From a checkpoint of a small mixture-of-experts model trained on Wikipedia: vocabulary 8192, 1 pick a token.
Below are experts of layer 3 (counted from 0) of a mixture-of-experts language model. Rows are named router (the router's row for the expert), gate (a neuron's input weights, with its number), up (a neuron's input weights, with its number) and show model dimensions 64-127. Each number is 128 + 32 x the weight over its row's rms, rounded and kept within 0 to 255. Numbers have three digits each.
After each expert's rows: a language model's description of what the expert responds to. This comes from a sample of Wikipedia text that the model never trained on.

# expert 27
router:156088148139123126144119153105136162114149123094102098132132141111140111133077144127088115139150172135177121088160142172023178102042125066087184181139060142123145182133155168105163108117153124
gate0:094143116142170142114107168106137150140159104180150172157135151150179172149139123130112135109131109136146164135183151094173118122174168096140043128167187102124150169100089120181133100118188059
up0:106186110077110141118150118156161163140166071171123118190077190182153167122074229026124198082149098167146143103114183065146150152106112139134121079124098173131126129183179170135202105139115093
gate1:092112045155154118102096077151106141072138147136129146131166109164158189190161068067156125153071161116126064099133189123177151165107134087177175097146147153169163158120085112116138143092093095
up1:127078132121096128174162149102035157142062096145112125136183170124134156136117086141131132175144119141150051134157141100118159167140177085115105126083151203166136093180154127138166102149127113
gate2:074120089113127095102160110177138091177109120134187074131168144126167188121140129160120137095146111188124132060115121138177123185180141124166113129157127139160152117105112126124133133123104131
up2:125178087167141168085104177139137119149123130078106143154100175073175111106145132154109142163035156145124098119140097168155097133132122093116118136135139158191076093143142114147166146126121193
gate3:098097067105152139168155150152154066136123090111164157069145082097096137152114103141193082096179143130058136177118069138124152168131136132142144156101113172144106106114137155131129117097085113
up3:103155138091137085143138076141092114178125110136106097101131059102114117147153115120098033125164134072102130086127109093169140124143184116119143093134142030093162123084100087087146142164189163
gate4:091121133107073192142154104167157143136099083080107113091121099080150162133141109129181089154176113168147115074209121145155076102181119127154123091158069187165146134121150079154084207133149126
up4:130127112113129084147101209121167111177132128171149179081118169140154060140136140072105167078141135074152156162087166092122112169102148168104146119134163149170131094156119151054108155165114123
gate5:072179143125131150129234137077108101165156132139140167109148175138096109141147169091130079180146120116111094088153131102136128161126162179143104063080132147171135127140124097144168095105114135
up5:118118098134170153198143090150098083172126195115121116128103139106148126139072052092168147113121050133095160117101094097130151156112151172119150138132127155134161073144130140168141153112177107
gate6:099152145126087082112124130147101129223163127132088128095072121118161113148216165113122066098109107116110131119146131090169074133132118136207115106163198116210096140131098117117163128131163167
up6:122116128153157131114123094202177131093131122146168148135223134138101097147076146146139160152127104202124167122112160116161106137142138142151124202131144064104131058100144168106071117083132078
It responds to: Digits inside parenthetical unit conversions and ranges, such as 12 in 56.12/km² or (129–299 lb), plus year-range hyphens and word-ending pieces.

# expert 36
router:109154115113123134129182155170150084133116158113108168094159160115152155118125152198124114150149124159113180118060158112135096154141153174134129107091156102161091129079097163163175158145165156
gate0:050164091160096108172166089143069151136130153123100116073125158119137098208091166101150050104154076152119115150090126184128202129106104125095173124166125169148093171108126092074126120061182115
up0:219089139133156145142146173127124116120084103127113121145110105097087187108149111139118154143093175095166137139177170096172072148155088145148139170132188116082163110116185133104154127152122153
gate1:171073178121121117134123125108135190054082124113159082071138144102093127044128161164142082110093142115165155131147098128144127112159185144155157127195104099094062152075153055168074129110156099
up1:164240069155098093150196138157120080161160086145126186135140100153126122174170126125141122130157150162093134178084119135162101136093097120149105121083144124131150142160128160063147135132097170
gate2:169098166145185092088095139114131102128184135129162092112147155175140143148066139108118142106056111102170052176156166166098149108133127153102097097171126123149051139173138127146066134133088107
up2:145170108148103166135096111133116205141074131060128128119160127114114100070131080123124103128131129100053198159085088148145132184144078155128158182139163153105193113148199106117128120125120190
gate3:114130081121096117093127201097113132139158151140149080038102112123130155193185062152084148117156130103162117141132170106164134169156109123194060141132155159174203089057110146128099146069085014
up3:146095166063149162146100103094152155070024084135100075152121101127095104068082090075120138156117127125111133134164071165159136081125181138118142141111104101051085106139144125107075135147121168
gate4:197138115143164108089159148172118156101170128176124113112128144114077125187123107121071112128143089095169175111151123132089140191115149178191092142130125150116121103156112086147019099185093132
up4:163133096149142145088116162141122108111087145180136147127144148099106120132180132206104200155157125169130224119128172161138090156128159142135101181160151133071140099155097116200038149166188116
gate5:146151139131069164164124126131141157129116081070151160097103166142127150099091125148124161105065101082163170119119089169175172060122167098088145140105109101132135078170132131055168083101126137
up5:126136104108154097119104065107070083086177087090093135052109162172136131122161107135109133150138134081133143153119143098148162134102101193162086111121095115167151108158159138086127126080096095
gate6:155099130070103095171060161149139116151189099105142105092132121069153060165104139153099091090113129078121097139108085167119146169116132139148146088158088131180105118161105095152144094127132173
up6:108126113114170134111187101108114166075075142179142109155117054152141121176142123060157156104117129115112122105127153109110143098158135138070115148101125156118165167126186124111089113079098144
It responds to: Nouns completing verb phrases in sports and career biographies, such as took charge, took part, ended up, served as minister.

# expert 44
router:165065156117112144120108155108149169116138128104087100151152154132156109127081146124106105143141154144137141086155124195046129119066131109098171174141068123145192144121153167095160131093146135
gate0:135115151122162180136176132110081053132112160163138166051121097131078165153125138101124097104112160116143137121154099081179103176140152140172088087125187121165147130165079161125106171133085099
up0:101111131148099103214120144131179148098163151060115136157113056066186192140141136194156144141115176116116192128141111074163109115143118169167120135119125166125140170176132110140135148092124097
gate1:149060105149125091147125133147136158155093052090193107180130165122111145188105151150159173167164083123134147081036179106150103152181148118127138065112138133089115140174164146128080119114099142
up1:115150114128082128165111156109153115148179129162134165121069071134113136112126032179096125104173153093130154127166098114157181109160094159080095101181115123090093134203097128097152078105160152
gate2:120145154097182190140124116163146045087111160105135125115058114123174122162111110115166172102106106106114190118124107093133121108153109115148161125200141120105129171145122132194156133161112146
up2:124156115074119096136119127158125169113163063120106172110172161110136143122139152190090180127145051132101112134070140110096127132142138076107094181162130150140077139201154100160154156154155125
gate3:128144125191165082101112080124109166155106138137119017113173169109094137123165152133125129171136117143098117122171158149135135205142115108147120076112161172103092140156159129175074133145132102
up3:080119140154117092187077105131082151120125178181121141109113191201070121201109143151161131108141123126084148064168150118127165223115099144150098112149163192136095153177171094133119100147084115
gate4:123104154134082123141128142103168104105135110121147121162094162090153180140153141190146106143148125087060123136123090129115100192150132126173130103112111147123097110149146182098119055143166184
up4:121055150151128116109111147140134143092178221153148151141102174097121157106125091108157141157135142112163125146115132115125122085112128074118187133139117117148105161175175110149133083165150092
gate5:095139084065113169085153170121161066100096174175177164096157124078135163102096151120144133142154097123157145158091118167141152124151063191117125109171132090127116127126108060094125105138131125
up5:146077122151144168106128106116127112067097122148092102131133199169088171148181151142060128046167105150177125098172119152102121193100152135146083116122107121151120078139153113135113171175122158
gate6:112160117095140103131154159181095079107130139092124113152089055131098162112125141142195158109098164140127078132163106185142144139117108115178126181191149093102132100122100059179182123140175144
up6:071154137091086127129178124116100129165137191108175108120093086089169077147137077134127153151122127083104164105103139082123129123153163130159146147085112154058131164134114132087107125091121152
It responds to: Pipes ending name cells in TV, awards and medal tables, plus name starts and acronym letters such as Luc(inda), UA(L), JPE(G).

# expert 54
router:169076148137107150158112164085156168115124127074074102166155135125137097126136118148101107144161168122140130103167138166061135111038145120114172163125081096147168157132149156079166104108137127
gate0:107130118143121118096150112154092100137117131122152135058120154118053149111141103119146137129095121127094099154125108106213094111144127130142107142129127086125141111180179109164139140136173176
up0:083106177165077059151134088132146121138122194141103101071173137071085167113144136151114139170179159118099116098076197128135114108119080099058136128111153135128080140115141146091056140117062129
gate1:125105140111114107132145045121041129127137144133131147117125166106120144158155123067146139125119086152110119172051127092145134103175077151173075142116164132147111084103116104194131152108108165
up1:107149129179078097094128092135185109078074151076111132096092121109115141143121073152144135180168167104082135131140175119114092154131183106136155161168124102158151106145108086182105210075128139
gate2:115176082131179107116119084155113120089129115102117074116159116178178064151132057138145130150146148060157085156175146150137148100192152116155109131128089146199129142144099102214174093154138156
up2:133135127128127128097141138082093146127153153188099136104158184149121161152130156158192186126077134167103154148072184144130102139130152159098108147122116136126150130074097129134095116078128088
gate3:130103113089143163139152082099210113085093151120122148109169113167180161111117126109152127132145060156186115217100081130139057078123112100117108049087198146086161134132132096100089131132136071
up3:136121070148163112080084123183091142141143167112102145173109176081133113138117117113089091108103151161048161098118092139118168096097160156106120160116108187086108121118142126145137144120176162
gate4:089159115112126103096089079124124085181182107186208156146121131151150150142142120163112160128103114089089199078135191115148086138153089106132112129107139086113127155148122135153137168129096124
up4:143143086159083145134162093119216142099119079058095111121156069147082135090119066110128120159109101203129081146131073103155083145097241082163166113145125151121136126093132189126152104138105149
gate5:128123152116191093162155188110078067101099115168181179119118076127134116151103086132066128114094112177127161148103092077145148124188165156206096076114135090107132168082161109146122143099133124
up5:130143151161124160104172162119144138104127066155164185097108158098130115107144194132187129182137071090101121145137149124149166115121153131182166110130147096119130078166088098103121111099116096
gate6:096091152089112202136092098130128114121091115181199142085108081143093144146104091150147153124132063081144105163169075105170068194096132147148157119175153054126144103108107103072135220163153084
up6:136129112111127092149160119152161131166097085176084130133058138133123109160123148070146096056080084138166056140118098124125158150117087164092121080168149139139096110113132109110174121061123122
It responds to: Route designations, numbers and place-name pieces in geographic articles about stations and coasts, such as US 611, N11, Gulf Coast.

# expert 2
router:143070179092109147149152116091100183129176116128095134151120133158130119117132158137120097151144138125133114087138123141059154131086139127139213158144065097142138147135122168076161101095128131
gate0:054152096092132125133158133124160092108091130132120145082132154043132144165153122102111146111131135124056169093153167167149143116177111216131079057123136108120147152106153171121123110141127150
up0:180116154118062155174094047064100147198093175144117107140117103110103122136104137169110078160149124132117060141103084168104097163115099087151108178103128090119138179121092086137113098148166150
gate1:124147130138096141137163096137159113128130102131088165103110124133096143119105159104161159111133150206108129116117151113185154158132159164156109073116162158099127119103125149136070133109052141
up1:119143140138119155109178083108094134099067053139141139105107175099072075097130114118126156120146118129099113127108106126141109090144196115116082141093145149164107108093109160147131109222106157
gate2:103091144143172152072165168081096143095121171160156100145166174121176181129187146182099149132100125130137109105147066112135157142113072124089103143126111108115085180116167070131090128117088103
up2:097123077085156154111141153147097116151077142130191159161128131162173077155125151160105122135142152160134147097047130088126120129094141122128141086132163109081114100129163117183132173122134093
gate3:162139130078121113162159126135070111161155157161131166120129132109142118161158128059134104100147149110135071116078151104137179179144118114150117119097113074108129139149141117096128124151096102
up3:177181166101131088138170119116074141112125149188212104095146137142085104165107179156111170160098103132113112144107163144128202157122124139117133080095093094139117145156137129074134110101047077
gate4:071140125155140126091110125162101144114137163118173131084126113125141131147197177152132114150132112079079183155144162105109084210141130098185098128162162115170120114157081121152135137153096125
up4:155115153110134176195090156075142133154104094096096153141118161061116123105121091119112131079115147113115096147145078144118150048077152113060163175189117150109127200061151131165117171100189157
gate5:143123094067172148146104103204112126161135140149146130089163105152129164210112150130151163145175127105139181187155109094165110200152129122094058107105152107120095121169085134138146121120098117
up5:137118137080122135109114095177096155167133183142130135101183157115068176207111137103225166079096141141130139174140195140125094165098128118133061085144131117192066113173110140100123094153106172
gate6:155107150092118100092089131146131111138116178139106123110133147156109110127079144091186148166067145183180184140128119096107145098139053085135165103106148076188145107159103150125105145113098156
up6:067104122142120092150076108144147125178079100085136184137083066163155130146108186140145089164119161137176150122175128090143078165153113169093127109098114128154155147163123115051166094107104128
It responds to: Word pieces in automobile and motor-racing text such as car, carburettor, GT, Toy(ota), plus separators and digits in tables and coordinates.

# expert 60
router:153067146140108136149118157096154170117150136087099105169126139127141103131080143131095104129139150137148108090142117196068148105047137092081209136128083119128191147116150161094156123107154136
gate0:150193084090162205080136139109100137122160109158126081153126160093094102119190107099166168076130146153160084140141148087125105104162179116102159114146113091139071118121142149139086161156151148
up0:077096131068108117148123112204133128123100140111154093109130151123127163171099171066118112154081097133142152122105100117143113168156153111130132115190131153116126158163120102134144126127083061
gate1:172177151119185054141146153089131110107115151143177113074145157105098149130164090140104173107113161146139199115130135121197104150160147164157105105084216158140117133093119135140138185139117148
up1:171113193069137208114133125116171172146124172109168155107179152153197082150106140165108116109153124142138131158054186106104097141114197116125120055119183119179144115136095202133158127143173106
gate2:114169088127134155133121087170093166117097134109156130063078094058117120132163142062142119159159072165154144077119171102197064159176156158184116122100154095111163129126130091085134153149087179
up2:139158151143156077165200139110100144109162127174080142179124128084090110095167152131152159143153152124099164096051102143130092127109141190045104103119136097118104129103165158083133065086106167
gate3:111146055115173101070108067170127138102090079095144147135081076101097132141131124129100131132124094189061147116164087120146133137161144215156110162132130162139122072130164093180132161171142079
up3:145140123146168174153160188085131124089149135122104129166180140115105095114085162149139188135176121194099127105144142199096120165142138114092087106147142181082165132083067198134127061055175095
gate4:131134114147152107087108126188134137130122106146132143126093110161185142183147177149108139125156064138122159086103145119171101169175150116175098111159161115144109107168158121161125130172055092
up4:126109073145141126146143125158106151148143085141127136142127118138143132098178170148114133170114144096143199156137137114123078169106094114085140092106100112108103086105110104098141156157125140
gate5:115145145133107116129151157130059096111148160094181103157114145116127121155114126151127175185180093174152067119136128100190152119112136119105101091060080130093125090109096173122060196145097124
up5:105174177086162119096103160094085112086146121127153093100079149103116148102066133097096175116110146130115132167167128118160111098118145129072091151159086151142091102106151129095126158124136119
gate6:104169131136135051189124105132103069112098140133158157087115150126111165171107118092137115115116121078112155141115096117199133160203134187167085081139237067157075126150107065093108160091118147
up6:149050146150091129059104122111115108096142118161135093109094035136152194098164102085119176126112129122119090102143114103129027059089133131154155175185126107121099189093190140135117171109138164
It responds to: Last pieces of names and words before a line break, plus ==== heading marks, such as Gall-ag-her, Silmarilli-on, Wer-ke.

# expert 33
router:124111164071124178121185166191099134179184180141139147139129194143116158172176096155051088175126079159158082076091098133127134214141116123132162063114112098173123136098098115114174163134157130
gate0:140144156171093135158142061140142123126175170147093208138135112117093167140187170135103121105126137159124111105156143134157089148146058110158131155209255097161104135113076086112153127119105115
up0:107154187137116156097107134162131124104153117102130146153115120146138172114209142160149148157185131141132147095090154168091112164128219091150140112176163110203082090070138091099136114121128156
gate1:076142160172117150148135144050096118074132130078184128141040143140121121106158139147117137096145125136126100108123120089145138115122107139115125109177110110135123140070123096108067175155162151
up1:140105152172129180179147156089104143119107157114140135122089122125139141133090157168104067155166130153112129134144155139158122123117072110110106056175157110128107164147091111117068168133152111
gate2:160057120166108137129116146123114168139105139122131120090070111122128161106121163176074108140108136139129105165100075118147144124099103075156077100130148158141102129125150061072079121130159147
up2:109164158142130099070139097089080147068098184133121108131141083148091134176123138107112161187149100163098080118174138122129158148098127060140083126168104169195162185097134146107115156130139107
gate3:154135120115132119123107105150130053159175144124119154124095041097116090170112141140145103106082085122122113112137109116161112165139071152100138154142099114142063123117114183082167135154119117
up3:147111108115117117073126133165151105159207163131141144156086115104159095190142147133104069136096162160098116105106137150130148175135103147096178164170125090154084075096097141123183158123120094
gate4:096180154155093094039155132109065092154116166163149198136077125164133117132180072099115154156125107146176124118157128073171084168135133097180073093121144151100165120081107112115102174125130108
up4:128089143187158114182118052080131187119123136167115055122165079129143086141077137128176131131127125133129119126131178128123163094116160133092135148126135158123116158116137137166061039119119127
gate5:150155102143124124109151110172146117092163140141146158071125142183106185136129124134175162110185118199035155150098153176113100143101072176128126141208120087130099056081101075119120157145094100
up5:164122129079142135101106143080131107120085132085070117095144150138162123124078155099134168165174154064151171192147121091099141096137153149119139132134181160099118087148186155150104065133129193
gate6:107121117117127150112107036100098155109132144176124149149160143150160127129146168097145121115157163120094154225116130134108121139156121112130142154130118134137108139175131103087093085204100172
up6:171098130122144160139083126117155104102154161127073127117095060114155151168145119118159105137164098167171123122105174137105108096078068173148151106120128117157197082071102154176110151138117151
It responds to: Nouns and adjectives right after his, her, its or their, such as help, resulting, former, father, new, result.

# expert 4
router:151156143169164160107135199154065147103088058127152170100147092136151127089093167163192111157120105166098136184073146107159129120161116147092130116135181152138066103081134107157084138137129140
gate0:160137133175148101151199138130110163119147111136182137097128143101098092087114153158111168189112144094099148107152208175117110140117088156155129101144182076115136154106139109151106113091088128
up0:104157168130139188125106073158144147182165131135140053094164159128065138114149056130104190149133127154111075124079124147127145126093143186105178072170079121144140131131137116152117110113125076
gate1:158136113103127135103167106128126169105196136130146112156138075085138119154151156086148157119135132101119132151174146092184144117103127165110131145067120112156129132050177123129140142066199166
up1:201062122138171128179098149153102105163153143198096126143132121154050179156137110120118101136167160096186111095142128126155112130104163115174126136130132100176107100138069126157109107115153103
gate2:158135158116136171138202094162149052143181107124092121078159140114129102188098134133165145107156136158115163108138082125120112173150150092118111075162126190120109101111130152139169102123057080
up2:152130161150152143114175152155136096176182083133113134086182137134098080170156173123146156137130149175130166172158097123099128156140171089114135078196110154121110111163114131151172091143070087
gate3:070110082093114118142142144096113159119186116069141101096197176155156125132116123163167168146159103134149120147110124155122102094131137079137105052191112187117148136103095147189099056151073092
up3:117129124141113114150134082144134139130136106105132144132104198152146113090114116139152111150129136129093086114102133108095071121181161106149119108149141118160127178127136120154147085144101146
gate4:097149129086137056103169137091047142137175109191165147141071178131148186100118189092141100096117093106106140181092103126122114171148094160131132158139148166063146127105206132128111057147079131
up4:130141161139113099128134176165112116149164057166169128160062139146136165086133165090173103126175103100122111165086164136177099205148110194100131113179114136074150098112160138124152112156141161
gate5:120123119150128143108139177128143138127071099125131121090166090081097101151204130149163110139170142122102116121142127129161136157148126081157107153126076127176022131148102116126144137098182146
up5:159147064126133165113190117125090138112119129164186081134147151108117168109112120096109108196119125142107131132123128122163121109089089159175162080146133114133157163114163110101131121099086151
gate6:108144185149059149089137137121113063028103114104131114070073135083098127082129114154179117194139109116141127133104185105121138102142123159119075097112125151151082154137135067105095087129173119
up6:074197196116089125117124183154100074085063102088166114052099129128083127079150120167207093179180122147118158113103160124113154099173175182113063080108115109136057148142097124111119107158139093
It responds to: Verb stems and suffix pieces in running prose, mostly after to or would, such as view, deal, track, prevent, -tions, -ize.

# expert 18
router:138195158124117091124134103168109139174142105172171168132114093159074150141140104164140108117169094133138139133177176145165127155162101168130056137097245059127166143155093144152135165166132130
gate0:063152139145151163125122207165123102109082164132176169083167132091157124201179117117131118179176112138127101107122140091122110144138178155152115074105134184164035130157094138111093119078174061
up0:131134103144162161176143093100140099117107136131104124177169108154094125057160079122071161154075088101041142130156048088162154092122165087141116185121122080116194125091118103120108146141149144
gate1:096115158165106058103141107106136105135087144126119162140179122138152134123177140100141120123192171048107160100084149115110143098159121132154104093084140131106137138112173101124179141113123126
up1:060131168139117093148148063141059112144154096166108206132083151153153138090185209146188132139187180161104136105058139108125140096154096164138104078112135105102112099079150140123188131142118139
gate2:190076038091135135134110145141075059161114096134122115091100084081113137117125093122118100103084128113143188107142126115127100114161161179142102144153161158145147109027127127122169142136123150
up2:087144109144127152104094106147096105063113122100202056114159112093117165132115107144125101120140060148160080145136115117119154105178185111108103129108064133178074139088174084125164120119101162
gate3:148084118071074155165128133110144118134208139109098095113135204174175126141106115125119197123143132089155099071094086071123093169079092072135110150127140118130149121120098124089190074162154175
up3:155052139117155159124093122151106131118139150096094113102147101092155186190105123144132119113160099168110094094159140073142146176152098130104102117199174110093148181068104151126145109163166162
gate4:125107136143139092126183172102076098178156169142132113140107124088122114171099128097096141160147126063073101137104143165115175125188067156108124137121103100142162097074138070097205087125095166
up4:080161145158097135156043140123127129134107097095106128116136123150139172119141112126188126087181117117114178125118098135163111127129136084110115136146093161097054141161109126138101155120135121
gate5:142161097133103194122142154119145087191134162137147137136071121103107172114141091128139129125129104140112178138129090061132099137133088127087162092120134128116119131133142081086073121116159204
up5:161080143166152118141109158095082140093145087152180132162127129134136089078114186170098157131069112106105136153083125123135142185085112142163101127184185100119141102137121183150179153070114179
gate6:133117111116183094132167096138123148119100128133123079112107098135113136229075113148108130100169169123069113178161138159159139139133117129116125123086064126142138135183160155099144082146143040
up6:180147100155192110136116112148106174161111074119126147125095123124102081138086152183173122113152172077096117158183117200132136149092116116137122168124090070129178114201145122108160114141134087
It responds to: Past participles and past verbs after was, were or is, such as made, released, directed, awarded, mostly followed by by, in or to.

# expert 42
router:121074137137148170113143182125103168131138122125115151171111080102107082143072131103098067142093148109169094103160140153093136137100071089077154164134064148145178133132176147125166110145157138
gate0:102136116141159090131089081142138121108155123133174180108110080153182119183114145119158149122166071083105199153074128155120088150217123153093085147115142166107163096180170128115095134141126115
up0:086124145143149138177173089143136157133112167134094063167155119178132097116122167175170148158073171140159081112159180086143100123122119107173128128110142126135097202124112118133147114102116146
gate1:094123191119062071145155071106107114156120121121152110089095108142108093147089135164193143097077163133118138129128160138183205129108121135092074108122094155175182094100184103107104086148128063
up1:073146132130169188137106179157100137098135154135111128159190196081140165085140088118117072090171089138152113142145091176132146090155106131139159172136138127104078149113106102163153135122083109
gate2:117133140146150110202157151145069195133166074141126146121160130171118100123077120183128162170140112111099181166131180098150086177174103087120130155132115161141132151173188149073109113141142093
up2:067154166078154169219111172077079078074121037119086116103090106079116082136062123163111134145129077183156131123183203128117111087136244096092117168127109111155196068099175148109133112152204100
gate3:151113119126095172039134116093088114128101130089112125082166114080093138163078127095081081116148147157093122122154122136119068113128111150058110089138155169097121131116086084183108098153128127
up3:115142178105159114107176131198068107169190152127120052125134143102112127140131121123077126127137132074086151135107129092091139084113128147119137121069151075120125136087131203150105128197162073
gate4:139171108094150192139133098152168121075138148048120114058118120076153173133130139128114134088155127132127191118070121101135125133139168123102093086109135116124137113124077127154146111079137143
up4:070141166065094125094074089103174158073126151132134122137085114176131185145152146101159121094114104143139187134128121118092141100146179148115122078064144150090225132119080070178108137134111097
gate5:180204076116087158146121104164108163142039145142139086142168146183102126139158121154124160171170151144174120123088116119166118186140085144158122135105123142193097134136103099106118111099116088
up5:113205122110102144095147113155139148147119077138159154118109145140101133113113136131148137168151132103090204111104162073109134099117124142182150140113140127152107144142193124167136096131119157
gate6:142107146136084143191170110124125093141072155131134130135120139148166121136143111101106091132150043071121222129143156133134127086192127100175129163146136146056124100143134103134107117124116188
up6:115135104152097190149160093131171125142130111150110180095070126124178112143161075114121134109133099125116205103159145080115139097099098117153158138121114118107091129116117194130131116103142181
It responds to: Track numbers, instrument names and title words in album personnel lists and music reviews, such as tracks: 1–4, clarinet, the LP.

# expert 22
router:148078162122105134121118151116141157130148122105085105169141146121155099116094124143090101136143166148153127082181114154087166126058132085098204191125086125110155158110171166088152110105163129
gate0:117137120118115102131101126074101136107131144131133126134156117078082089131156098100156117120156158110114117124106071122177126121177107189153119097092130112129187106152145099125123129075077126
up0:178131131083193133150133173127090141102112171107100138075107128175127120131094173166143122128139114164120136158151135103104142095165113121107167141090164107141191156121130141149138123121157100
gate1:143113078075099098081121081121104078148142100120132114129098109082117160086151170080181155048117116150133174111122077113124115115143107121169089181080136159130116119082154184148089142084113207
up1:064138111136163114168160157060123103147158169163131105143100144107143137144087135105115156187129157101128120115134126181123155127141205132139115117152114095144122156148099130135072116158120130
gate2:122138126059134167140106191121098129144138092133157134120095142117142115129113128155122140130118132132171124124148101119123149082153110118141109098104162108102170141141126136086149185120147166
up2:124171094190157157159150104150175094071139122132135086113134064085161072084179140173100230134132136171073141140137122106157144119113132127161126151122113142142107143091106132122128086078100152
gate3:178141174106151117146169096133102119111114083242125163079146090100131097159077182070079082155138140099110089122166129139156134131119099216171092108091171053133136126103087154133157089113130120
up3:139138130058052187074128107158136121123126136113122119136121141069093105148140120099053161169098115136085118089161120085134096095098134137137149160112121092107150040087122204174125105168084177
gate4:121137090142102102130138122181102134130099102114116112104182119098097135143091114140151044140090134104144153126140108115190112150187182098139134098123144137143099112148161105052088117095150221
up4:106117147152126183157108079120081125155176123122099171117124160106141103104146142108120138221107122069071159121096104168136089146141140095087153112059127142151074095102069190052078088082074145
gate5:108138142068149181157122139090103117152127107159178151116093088127132128149210146155136135073089144130141082158127208206135069130171127127139107125160156102150150089146155129209191099088097078
up5:144153086113095067113141154190208131112108103094075145119096205138131149127107095132149180084154111114184094132103105154121105128090163160096153116163106095178110103126199142121113176129123127
gate6:165171136115081146149136174159166110064120125084076129100083198128148123181121062185114100136134126138079071137140119122141188129168171174142088152164144114168115105190169137107128084136148151
up6:064146085078124155148131098146092081163165082166113125156117066083116087093115148127119183160075099108123125125138111091191107170104122091189108129106115161072157091070096164110115057186146143
It responds to: Digit pieces inside numbers in election result tables and stats rows, plus fragments of transliterated foreign names, such as 1,149, Alappuzha, Dianté.

# expert 34
router:092146062192142086143153097092209103092121203122111180124128127131150183135141170143153148076135103079121151104140136135092111159180109117120128070117133061125111097130123137159113118122065157
gate0:122130140115117060152115088120148095139139118086135187124177145171137136167128124094131100098123137116123188157140138096148098213094121130134106119080124163120133102192130195069151089142086127
up0:205131109076037048159131102093168110176096183123157104177137117172143117101114083100160146054104135091190129134145117125131132130157150126116195127053114124105067165138117155085094133126124127
gate1:110112185137179183162101098122118207171194102104124097126155123207134122125137097111183128139103131130079135188112166137134101105176074152139106087094166112146109076063116111129113123157074103
up1:172080088111157137154053136194160122161140127093145133148177103168172136160130087169136096142135070115135128154131106116161094103191120111118131092142145136097127108062111109198140204184126160
gate2:152142138116183074130142130110174125185100090091126144150089156080173041084126148065120133088108184163107148132126111122100136147159084085158111129186119147135090117165126086184084129127067135
up2:130148061087106102146074097160143118189115182156135117176120128212084150230133065162133147145164111086127141095054130148096107100141139120107116160046081110097081120119154177106132141162182154
gate3:133144074141168157083173119122129079143156121047068109128116108122185115085128136130107137120133038133136078148148143115175104161132130188164128099205126128188124103072108112173131127098126132
up3:112101112064201216124099134158141137137083123093093174091095126174155082127090125150147140134099081124160101130110164074175119144129098145128133136086100096182094107116146086117129111097137177
gate4:122091144133128146133158156089145145106098125179181168117124104134209109152124194103146144148127042177100064143055201039146141118111066069138162131162128183142154119139164118152089085160152111
up4:115126119139174125157119137015156112071106148151155134138127097162159121123102155145086175121125010106161128131094139097120138089159158129161137178137117167091115143168106111098098093142134110
gate5:089115168165102072167127123093151146145171141132134145147123090123107145121129123110090144123095112175161154142157156133143108054138159106120107148164135079165189174102123137152130170092180088
up5:095158169097111179133104188129106137110180083132162095123127158143125068139151110162191110130103139121149120110147172098087160129108165126076100097086125165146109134180145072070118144086126123
gate6:078126068160195120114131104150130110120106141083103126096025121130145176149169117169122145124125130064082112161180113097133140131184150116127125075105170130164087151132117132083146098156125144
up6:159138173122065122107164131126145161154195122161137155128231123158170092157062074098086127129163100175134165076090122165116117125050111128102139191155097132104161090112168129115151159112139110
It responds to: Prepositions, punctuation and venue or team words in football and sports records, such as loan from, to, against, Stadium, Arena, goal-minute marks.

# expert 15
router:131136097122137169127085124193168071144132076128156096148099160160155108183146147151114123129123135140089133119071093084154115177195105147171061145130163097153141106138187127152137119130128157
gate0:132115070164058095079129076123086201166150097117102142164150117092183118086189136106153126138139107094068072140089167069109119204146159089124068158094082143138064157172081162115104102145088104
up0:112126069113166137133104124138103095135134125130093108108172118099114175122071111174140152116146140127193114074123145120179111059109110163097158088112125117086080132041137160183118179146173161
gate1:157152106161144107074166137150104141172174161160161226178111096113062130192130113176143160142126096178124172081207145136168144129108096122097040124099172167130063126110104124143142121087146116
up1:126150151127120120081126174137096125176181090128132170159136163127157140136120200170135138181162107208166150109167180089122121112133088086087067129084146154091086144188087137115142074149170100
gate2:112145112129071089128124136092131172155121146117118095136184102041146169111128133204180136142115126088130140121147144116110138162151138143110142050101103117108116120099155193175160097122185133
up2:131071134162137119138125099128162139122174123107125171136100034174188079120103116101127089118173152139119101150136135168116094163049085168127102168146186083082116146161102106081185111178085093
gate3:145137094165097102174160102147093133146099105107106090145115186086123129145182182098185125154132142132144139147177119093151157150129099120103121160112137125165096168164158090098178168114113101
up3:125118122154059161128126121176146102176161064068106118158100161123066109150105137133146151176154173177118125140127127121134173141117076104121144166198105138127114128134111141092201193175172155
gate4:109117149090123106132110136140138151150117096074101137188069152039097105106150135059206113087092119129094090121188112134116148182127078193125098126136139109152142168130168112094150186112129132
up4:078097145105108127130118142164152136184128115097125110188115142080088132127183173085160164110122128156093104128162125141118136155125098174179110135155154075133147163114160128103153212141180124
gate5:079110112141120145148132121125175127085165169125068086150098124092079118085121123152195153104090086088197090075148083163117122084129180184143134139118099178099095142090109195157090099108134113
up5:152133065119131105104161164121133111090096142170163153095075188093155109084173186093152212171094140085157154152158106115131162098132107068203153099116067137139149110143133124145144127073117147
gate6:133155127150144135166097093143158162133087132062133063158143138120186120074125119123113114179151038147162179137128064152147152081158088118079204130090089159050153135114196151178122169086154153
up6:112133155132140132143146167120157182077133066147205161162189109163089120165139081129108165105119184130105119195105118127124201106099120109162109135129087121144136159109141147100102083228103132
It responds to: Common nouns right after the, this or same, such as time in "By the time", team, government, season, form.